From a checkpoint of a small mixture-of-experts model trained on Wikipedia.
Size: 10 layers, width 192, 45.9M parameters.
Experts: 8 picks a token, a softmax router.
Training: a variant of Muon for the experts, 560M tokens, 8544 steps.
Below are experts of layer 5 (counted from 0) of a mixture-of-experts language model. Rows are named router (the router's row for the expert), gate (a neuron's input weights, with its number), up (a neuron's input weights, with its number), down (a neuron's output weights, with its number) and show model dimensions 96-191. Each number is 500 + 50 x the weight over its row's rms, rounded and kept within 0 to 999. Numbers have three digits each.
Before each expert's rows: "comes before" lists some tokens at least twice as common just after its tokens as in all text; "gets" lists some tokens that make up at least twice as much of what it gets as of all text. This comes from a sample of Wikipedia text that the model never trained on. Tokens count by the router's weight.

# expert 5
comes before: " ", " by", "ish", " from", " –", "ate"
gets: " July", ",", " August", "ated", " December", " November"
router:517511464493533599531414576524481519577495582455512505462492506474455473528464630469547569417598482479575487549514474562443425557479495533530465553513375475478400561578469500524546431515514506592530455505483435482501456489489525519560493555480419577536596463480597391426491463508513518444
gate0:483522550424551574480546496540390497543526512449491480441462524453481532503529534641542527502578443585510506440464500444596470547543551458533461460476433460544394547529602534540535408452492600501494476445496427496376493554558505510492570542379485618532534534537472546544597502453467531504
up0:483515546558554602533592544381436494615565508498507498468534496513510406498455506501510531564471569528503431584490533484479472470561511423505448511470495501463567363588464467479424541465462435466599435364570463456512469568545421452565405596511512492542531598504513511504509509455466507512
down0:402445512468519470527550561472513574514500557582506432491491522551510605523532450469577511509465495505542381561551444481526540535512404549530548506507439332400519505467501491456509457513551455467499465472456534498493454540444547551503439501456479415465548537442488499585540394484387518517
gate1:602482490559596509550452582494472443566474558552497498562540523543503450554516410480493511476444517482613539490429384582513488523532501428599581542490478563496492546577378467562573413502484395442446493493544582467411466509448545498436499466501411517505536473539533493492485492461555601507
up1:492512508522560481402638450516427557531472554485504398568558517605524437472446506508596523490529469527502478530490465517548557487518557642564539471547552506554539525499459478476429461479530439538441507531491506455364506411528616627493595604539451477542576494461516478513446509515439497547
down1:554511444534446491566481509539613521340464507470500552461504593527522509481415422503470555498582502550469484487566489599476481488494505411472529416564504491489463487483427577426523661447415507441495507466435403481545494541483523465513487362504464423420495503495497551488470568557460535448
gate2:443517501557503494513495554489452517558466557478575426480519499524448580443431561461529562473557492503435504518582528537463529491538402535494434516532434513513362480539428546503509543481447481593486539515435493476485514493508529492494607513479447451443631534511487533512487484522434455547
up2:456609473467500525441449633475475522447484433532536545463444437558529501518477446530500441432529536556475569510550472539415546541578459412417574497502508525535479450467424531541570557571551533522427550504498452612550505478555487513452434496444485536476557575443548571615465536459526455402
down2:502542526500488499440574461416451454446478508430532470541590531489531600491419503510423540611514419554565500443511492553484446439488567497593503555554519484507507542459466517469395458425578537510558535536448508493472496477450567478491435487595479544538492553490477445574453481453542480481
gate3:509535531484470446526489550508520524583464522567465534452573424522430411514504498568468538543405528505619547566486495412477445620510527468520523507543444429501466514525444527413475444497523549511530531487463353462514563559473443507469450576530532488604565551504504452498471542466486446511
up3:629505541489474457562467474506562572473517512510444604422522507397598441554559406504528548507437498597520489442517554518481429415399545466551517428528506510493570488527519447532490517473506459532470451481526502468508460517531398451472470521501432580537513432463603540561499472428454433513
down3:525494506453537455479514528514518427456521451500489486457491521522408523479466405466489475549498560501538375548486546484470471569430508495444545481535405520559456599485451527413506478526511490573398516453496505364515502542447573495445529450538410576480530585438571542535435483561574507552
gate4:445490458567541530493652566579617532435500515439523553492461532439478546478468505540469548477580391460447541479499522490471502525493453428434505553495448440445505510595474477503536462513536534537547506446601403473495507473489463451442552552462491556467552453493524463441590538500552524485
up4:492515489549472459437465544499450545538481440482426426447491493534553494556385546472428514473481568494475460442572524472512511588523523492447517485434508513528556565490506507542458526538560454491442507562505577503554495522426497593492511393504513537550522526551533488338513514599536554469
down4:511516463537521575572492458514526497452587516447581504531439508477446462550509539491568466545497473481463563588483492566410490561598458456488487513584491517456438534455489532473570459474422588535554500436551441541527410565587498453527515613498517523383459487504527521440481522494450489552
gate5:481528400503485499499429536506461451523414627486534512451530443586424466466531524405451477548551489438605463541496562483460437579520559522458515519448453442554455471586502487508528419444510449534485510522482445397646446473464518499475494534497461458460555528519547465502505529499523491500
up5:496486542500460514533518484442495508475502478472474462450504506434445506503580361406488494516554497541516489427417528397557476516440537482540538500438482544510519410383468522487469472431377492453498436403614434556482388425564476457501528467490484430526525520640452595484443525498537504586
down5:523542358493561478465499525446459475482527487344530483541499475579568424529508493565436542495485405480536504613557477559519472457477477451506466516581531478528508472504506480491516561599531523569487488551459474527487575495557535600513523553523482488524517440494475490519402471603545500512
gate6:511463380518501508517511511542425542526515500434459477531499553501633478531495488499629536433540521480534500527415533477498462567493504523481466477485520530567446456528503522449598455446594471525560504536426478455458452532435485414527537525487468577488532580595567494471560509538463510552
up6:558575502470501473570532511520462508469509499519470500479554494534478470555495487544496545451461517516485435491512480524525633488511514515414533628581513479482596536481485465416358457439524565516504493441449462501511450492473464523484373454493443517511451492528452514533508434477564454498
down6:501524542566423517504461498462547462504491490522518568517506491453563440591463428476510552509563463563449450563460547464485491428432526503443485407413515519590476534462469594493561532591479467418489517544481528549479523526433520422426519502452476489442553530563500504479511511495498426490
gate7:498491473541487449449465448504598541474588423510393460478589501426500455553425490473350501589574525348540489491467442510388485516431499481472504545542488456499501479555567468472463593451529519537389442477549536508482463533547553500548471581568521528552650479479469499510488518506546515454
up7:522507431488637430413546446376510476446494529419450545428431522472608500473472536512498483540486448579542500555518472506599493419508441494564496574427541554550453472545526473516452393399444532520452419581440517540533553528520480518431454525398489527480464555538576498485531600492453495511
down7:560567479559432502494567518514475495617429533574421544515552510518513472457572466489507552488432561431571501493528542505452497567426539539442531469528505515562484566395506430502476550508403519516501520540434461479392511484521455563593479589550526415431546496467566523503490367449460500532
gate8:524519534534570574402537524595482399493577536489453452507467492469552440608543503566548453399480472509583475497428432465421556500471443430512515456526453481448514511479424487587584484540523458485510537484526491529586445427444575497524514506499488526508544522433488382535529445533475541481
up8:479502505471544576466458492558546475431462513564490542430504565444452504529579542522461370456472518545538536600499526467476477530509512504476487477480499565405439538622403427459480494540506484492581507487486450552438552541533521467576463575458540521586481454497533551488397432574500507471
down8:444570360511551497542529522411487532456527506473528515437502554469510453527647433525536452464491443431514544440562488512583480443563472477502498483458513471460564491497553543506389509463494478578444562497521490467478482434471430550565578497441518547485536520469534548504485587442489608605
gate9:501477481444517454486439566476489506375507500497585528513447474449458543563516534519481542535546514547437470478579425467455522567318524565538387519550561513514546458432497459533512476484557496514435487579435518584490485618545506497551579515485467571439567555487529446423505526528519483453
up9:430552449541460524583370394467566411471468495492484448527525546462490534553429474466519506458429479485540519523517532496411528505461498562566513438513493503484489593513486597434474446486511435424520462582433372490509438565434503407536562513534491550530430430561526500485529550500474431480
down9:553447562538601492513512547507493550472564443461428419541466467544407469442463536490512457508497433539501529506468481502548534478502570528519571578421443485460531542504478444437514551418459582477430573417433483520495510471475552535442371439483483554481470531440535477495397493537573504522
gate10:590498483444452506446529504518504511497476514474425474467482332396525463496526546422503529469432489525552418495496590504474438433429495538514499557457574479482503634458430404565506454542513565581433475475559511527498459534446500512582561580514514497445621457373539509507536363466439534530
up10:431504480482543521458450458527528412479457452515489534530588540453609459495449561462501404543493497502376499559433527543524603525570492519458599554467575532540430569470481511442554535497564566436476523464539580397501428445508514541480433502488457495434431458635453504455488471549527510487
down10:473491489528571493579417527596443545444580488527464454512538533515418409599551471464457467560495546550565562426472464518558512422505501459508451508460529410550589450487526489483446542439533586385509485537466505523567462568585570474471535467410438510501531459446516447503471493497496505543
gate11:539420504581442542456459513539442488511533486554485431542434437460560462532453537489566601464546495475464454387506487514474475547447470434429416550514465560467571553372461530454493586515516520457477407515463537493556439514539517458466507463537516556467567487516537401416471453471424498486
up11:542440455516561531516518452481507443392580484428548494519419456538420552484557530595472475509554448561461562480469444546499478494477453495487494507445500521565541499482545514535420518542506481491568525500459544545552446485425443513452478459437442503494565430563522495529605515510513451448
down11:528553534541441522507516506481507481415570460471467514458500457519499445589524541558544587429561463480516473561447585532424542549541638569491494422509505485506457504485504539477474438527470523559412499418432442542481526538609422515443414502537593510551470413509502470497547531526434441544
gate12:490516543449532473523371564631532536560555481454480518558528430466532431545549515454477481439537564399438443480484452565579480383521555520529407539490494532514512519483459473493524460571588546523521478560495526450511440484529544500508493542493400471555545541601469488481493484560480498509
up12:426493494595527417436511491488558512512538456467404480535530536490509446494468401468451532572536537469541511514509588565408614522559509409608449484603497468554472447488580575471476550523457516549480466454525523574429507503459450476517543555495607455472433486507543594525447491491522574499
down12:506499576455487536536490511527468507462449576519477485572439471472505511547395423474465495506495396459565509446492526538504453497511497539487434484422500570560441505448563475522387471474540444534478448486504500427475519527432463428511572507560446478496533486577509476565541486514481495511
gate13:461514485579526559553535432489476518422475467583489429483492456487382463549407489494496522479491545470525360421503506437397462516570473416507446465458472471565396554532536468566489472519501463621517518505488493509599460506446514405548592513576492547470636479500564606445525456488525452471
up13:509438494431559559445450516507525536414521490479532482427449586482438527526604493420515458491477490540477537437491448480519531480515483516480452477456409537537515532461532567519560438503491577517501525437560494561455538524436641499511654429447538518521491515535490535496491539578405536530
down13:575513488578564386426380421574516553459486521532485431474535517492472445508421402505475537437536590540400564532519544497533443484537493581512507485570550540537560529505590541547462535487508516485446547398487497592480488506465540435531520458603599526390490480484484500458533573460519486471
gate14:525496440577527512538472606442543530451447539504540613541517539475486425459496624457454527520549471522477453449480627519409494446584523618554522468525535472385529495422469565510421515512529482590573474461466424491556481550541625483570454574433438542561502612500431430517496507491493567444
up14:490483538489523529597549551459501462566472495472498478571540532519512493349481507406498437463481560543557513475464439510435548506511554489518595542510454475569542448499537576541472427603501478528538515569580560548450490466549555472510553448500510540469527492536489578454431537480594412562
down14:474523534473504484530407537530557455495484428517442484539550483566446501636490559530482479527512479472450479488446441422475441524545529441431462545567583561533493578590492427567527521522498438459538563506425471440520510503467516461640531552445517501606456514535524473553514593527462533516
gate15:420479602475530535512609524463475498513569580570504483463513477523385531552468521485499469456523504547526543540510589470473492482565515501465510510441293478516463503545492489579497501561467514499563502492490459598461505481476412478533408532577555523507487543405505455475537392442500530461
up15:476452595538555492465507509439461509412488504524531483475492520501509511470466423433455451504441478531496476423541517524533419554544444539531497465584495525474426363440515492535520420565504502508563481488543457523543494532407452516490473491601496553559486455435474552493562427503423497528
down15:514447519488471533485503435460441465581512547499563546535498503488577467529577479503428546523470416560601544662449594525505418562432573475498503540489365411444406534560431548528414471572492552572469518498458408470452532435407491493541503544508454519382512532509512434500534450431533470420
gate16:488518495453484585597432479487487438520498485512497503455566419515469463549461494371516539501532441411559613490463551461525458449466556604533490498541538542546516490572523457535515499489517389478591546497515514550584569516592475490505509568460508615465543455456476492407527541464511443409
up16:604421559551554490432490454492515498534488550434450523528516518413498399480505519493528530441525547406475510511408564471433500482566553478463451535468461595466520535594532580549371480524538479505462517464477529487485578384477513478472575568454529483495470494591403448479551579478510467504
down16:528498496580499475541501466448505465445518542522515559456473535565514497552469490465450501367460460560507514473512570441567411454483517506480673515506501585573535524478495474509497523502465585455586500414391562424492507470531413501404459505516521464465522555464520449574371482516501500468
gate17:576471431491518522476439524516429558608382496455515496410459457601526552538579524575561465419499493548502584514468485553484479578507415488471514537511527505559492462410451421509527485553490527542519538451483566552483463461500477438544527490491572552512445490572542548514415441429485538471
up17:457530570458560474465548507525483534465542451486553446505541395396496476494516489449470589481457394396480424478480485453521492435527494570530442538528601424467533515455529487424549456502475480471533549530542515578401612473582596479497461535475477468523488467516428554536543443496504609557
down17:422474500448438483452514568546409445473502504473489467465531534631452500474475532602486491404538420519520489511419548542477452548381559500517476520576530596458418535498472429564486496494558426503476610488465411495557519441511534490434478527588457446532576496375533482469496419477569502589
gate18:470474522541488526424592498497451465497567482506495494517561604612460494491445462556530579606547504375623444467515479515449496518459434438520480410490487581514481492489411550527537444510495520540483496487637532526478496511514426459593507477466447521531537599474514501439487490498528491464
up18:534586555457462492510490545572575537475573466559461462567622420518493512479448478579513457471517588430460533473506425498512586527481624475492483484494552502534572423496545495496598498459461553546453478496487526455520452545509541445472538552522444503392452571483514488508531461589462440511
down18:557446495533446534495463488567436538451426562422447598475436550501547536474545487412512520482476481534450489456449538549523499453502500536558431496567516469466394544470445522541462506471528556449590559522502429477481374497462474491442500499455553425487515498520506512598543576500524507433
gate19:422395411523489523468466550494448534576497509456412459468531521434371602520489633532434476408521470432534563492514509508446504538471494460505419558461531533391549492513430548539511543489498472542491443495491442597512524449478444466529596485465447605487536421521608547518438498521538463507
up19:497608499520455531530528439523466507433558449513460532457514481551530580519515480504469525422473530534566492520529509579481536591494491441477485531602465398464460518522540559474404480519518431408560517478493528482586569506618452502457541532508491550483484451471505496424518499436582547457
down19:457513441506488470497466551523425517511492626580598576542481464443430469527494519528596512501508452421485515444598496594475553519375486564576548538480485548457482457457523509580566491403458503477569461576444490503488460510474499425491492501517473469481476539582449495529519409417449473538
gate20:502455576564475524472415458545496465569386448448539529451382422514395512533487416602421437508487484480573541493521602532523391541493482470522456485525542603400566483559408438526423539549479457498442486508467469438456492423570446516490509485483577513448495482498502520505466513573501513502
up20:475479480382478415554469539466384487494455474473578494436512523459533554509502494475546488478368540458446413551629545454489529481491434541547467522499421474486487519523523477618482440557547436510497408645562460504446511499574440609595521503526564489531501446580499505480478479540527559502
down20:498510470452499506435563438473464514449532515485606589515487463534541501512476489473442482530458407489496456418471516399563506497574500549544475420508487590490571528554499541465506566512555471536516512487467492496534448407454553493535411466444501498449496460494553542518468519477520494541
gate21:495463443466454537532629518542506471414529517428527486456578503462495502478512461439561430442519510440442459585429489463459407533512515584476534471596467481544499510488505521486404553495550455582574466566567359439435470397533508602471421588543511510474479536378579406536468431585463498500
up21:505539544517526497438485499522472469491501540474488553503527491445520489498521569551541512357552481386473478573469499593575494537447489563482509423440462572552502475455606480454552504519535469430456520404402512578516499507529467601427478508496391528524488524484536427460471559528509481439
down21:508543442641531572545473483451563517471508499507526494531444494421414525488434476505458482505400459547538591464535489478487446492522406495447510503483569469523454504488442520518534553394465563431498424577486575412521406510498477472460447517588537443499537547493538452529465541490473555511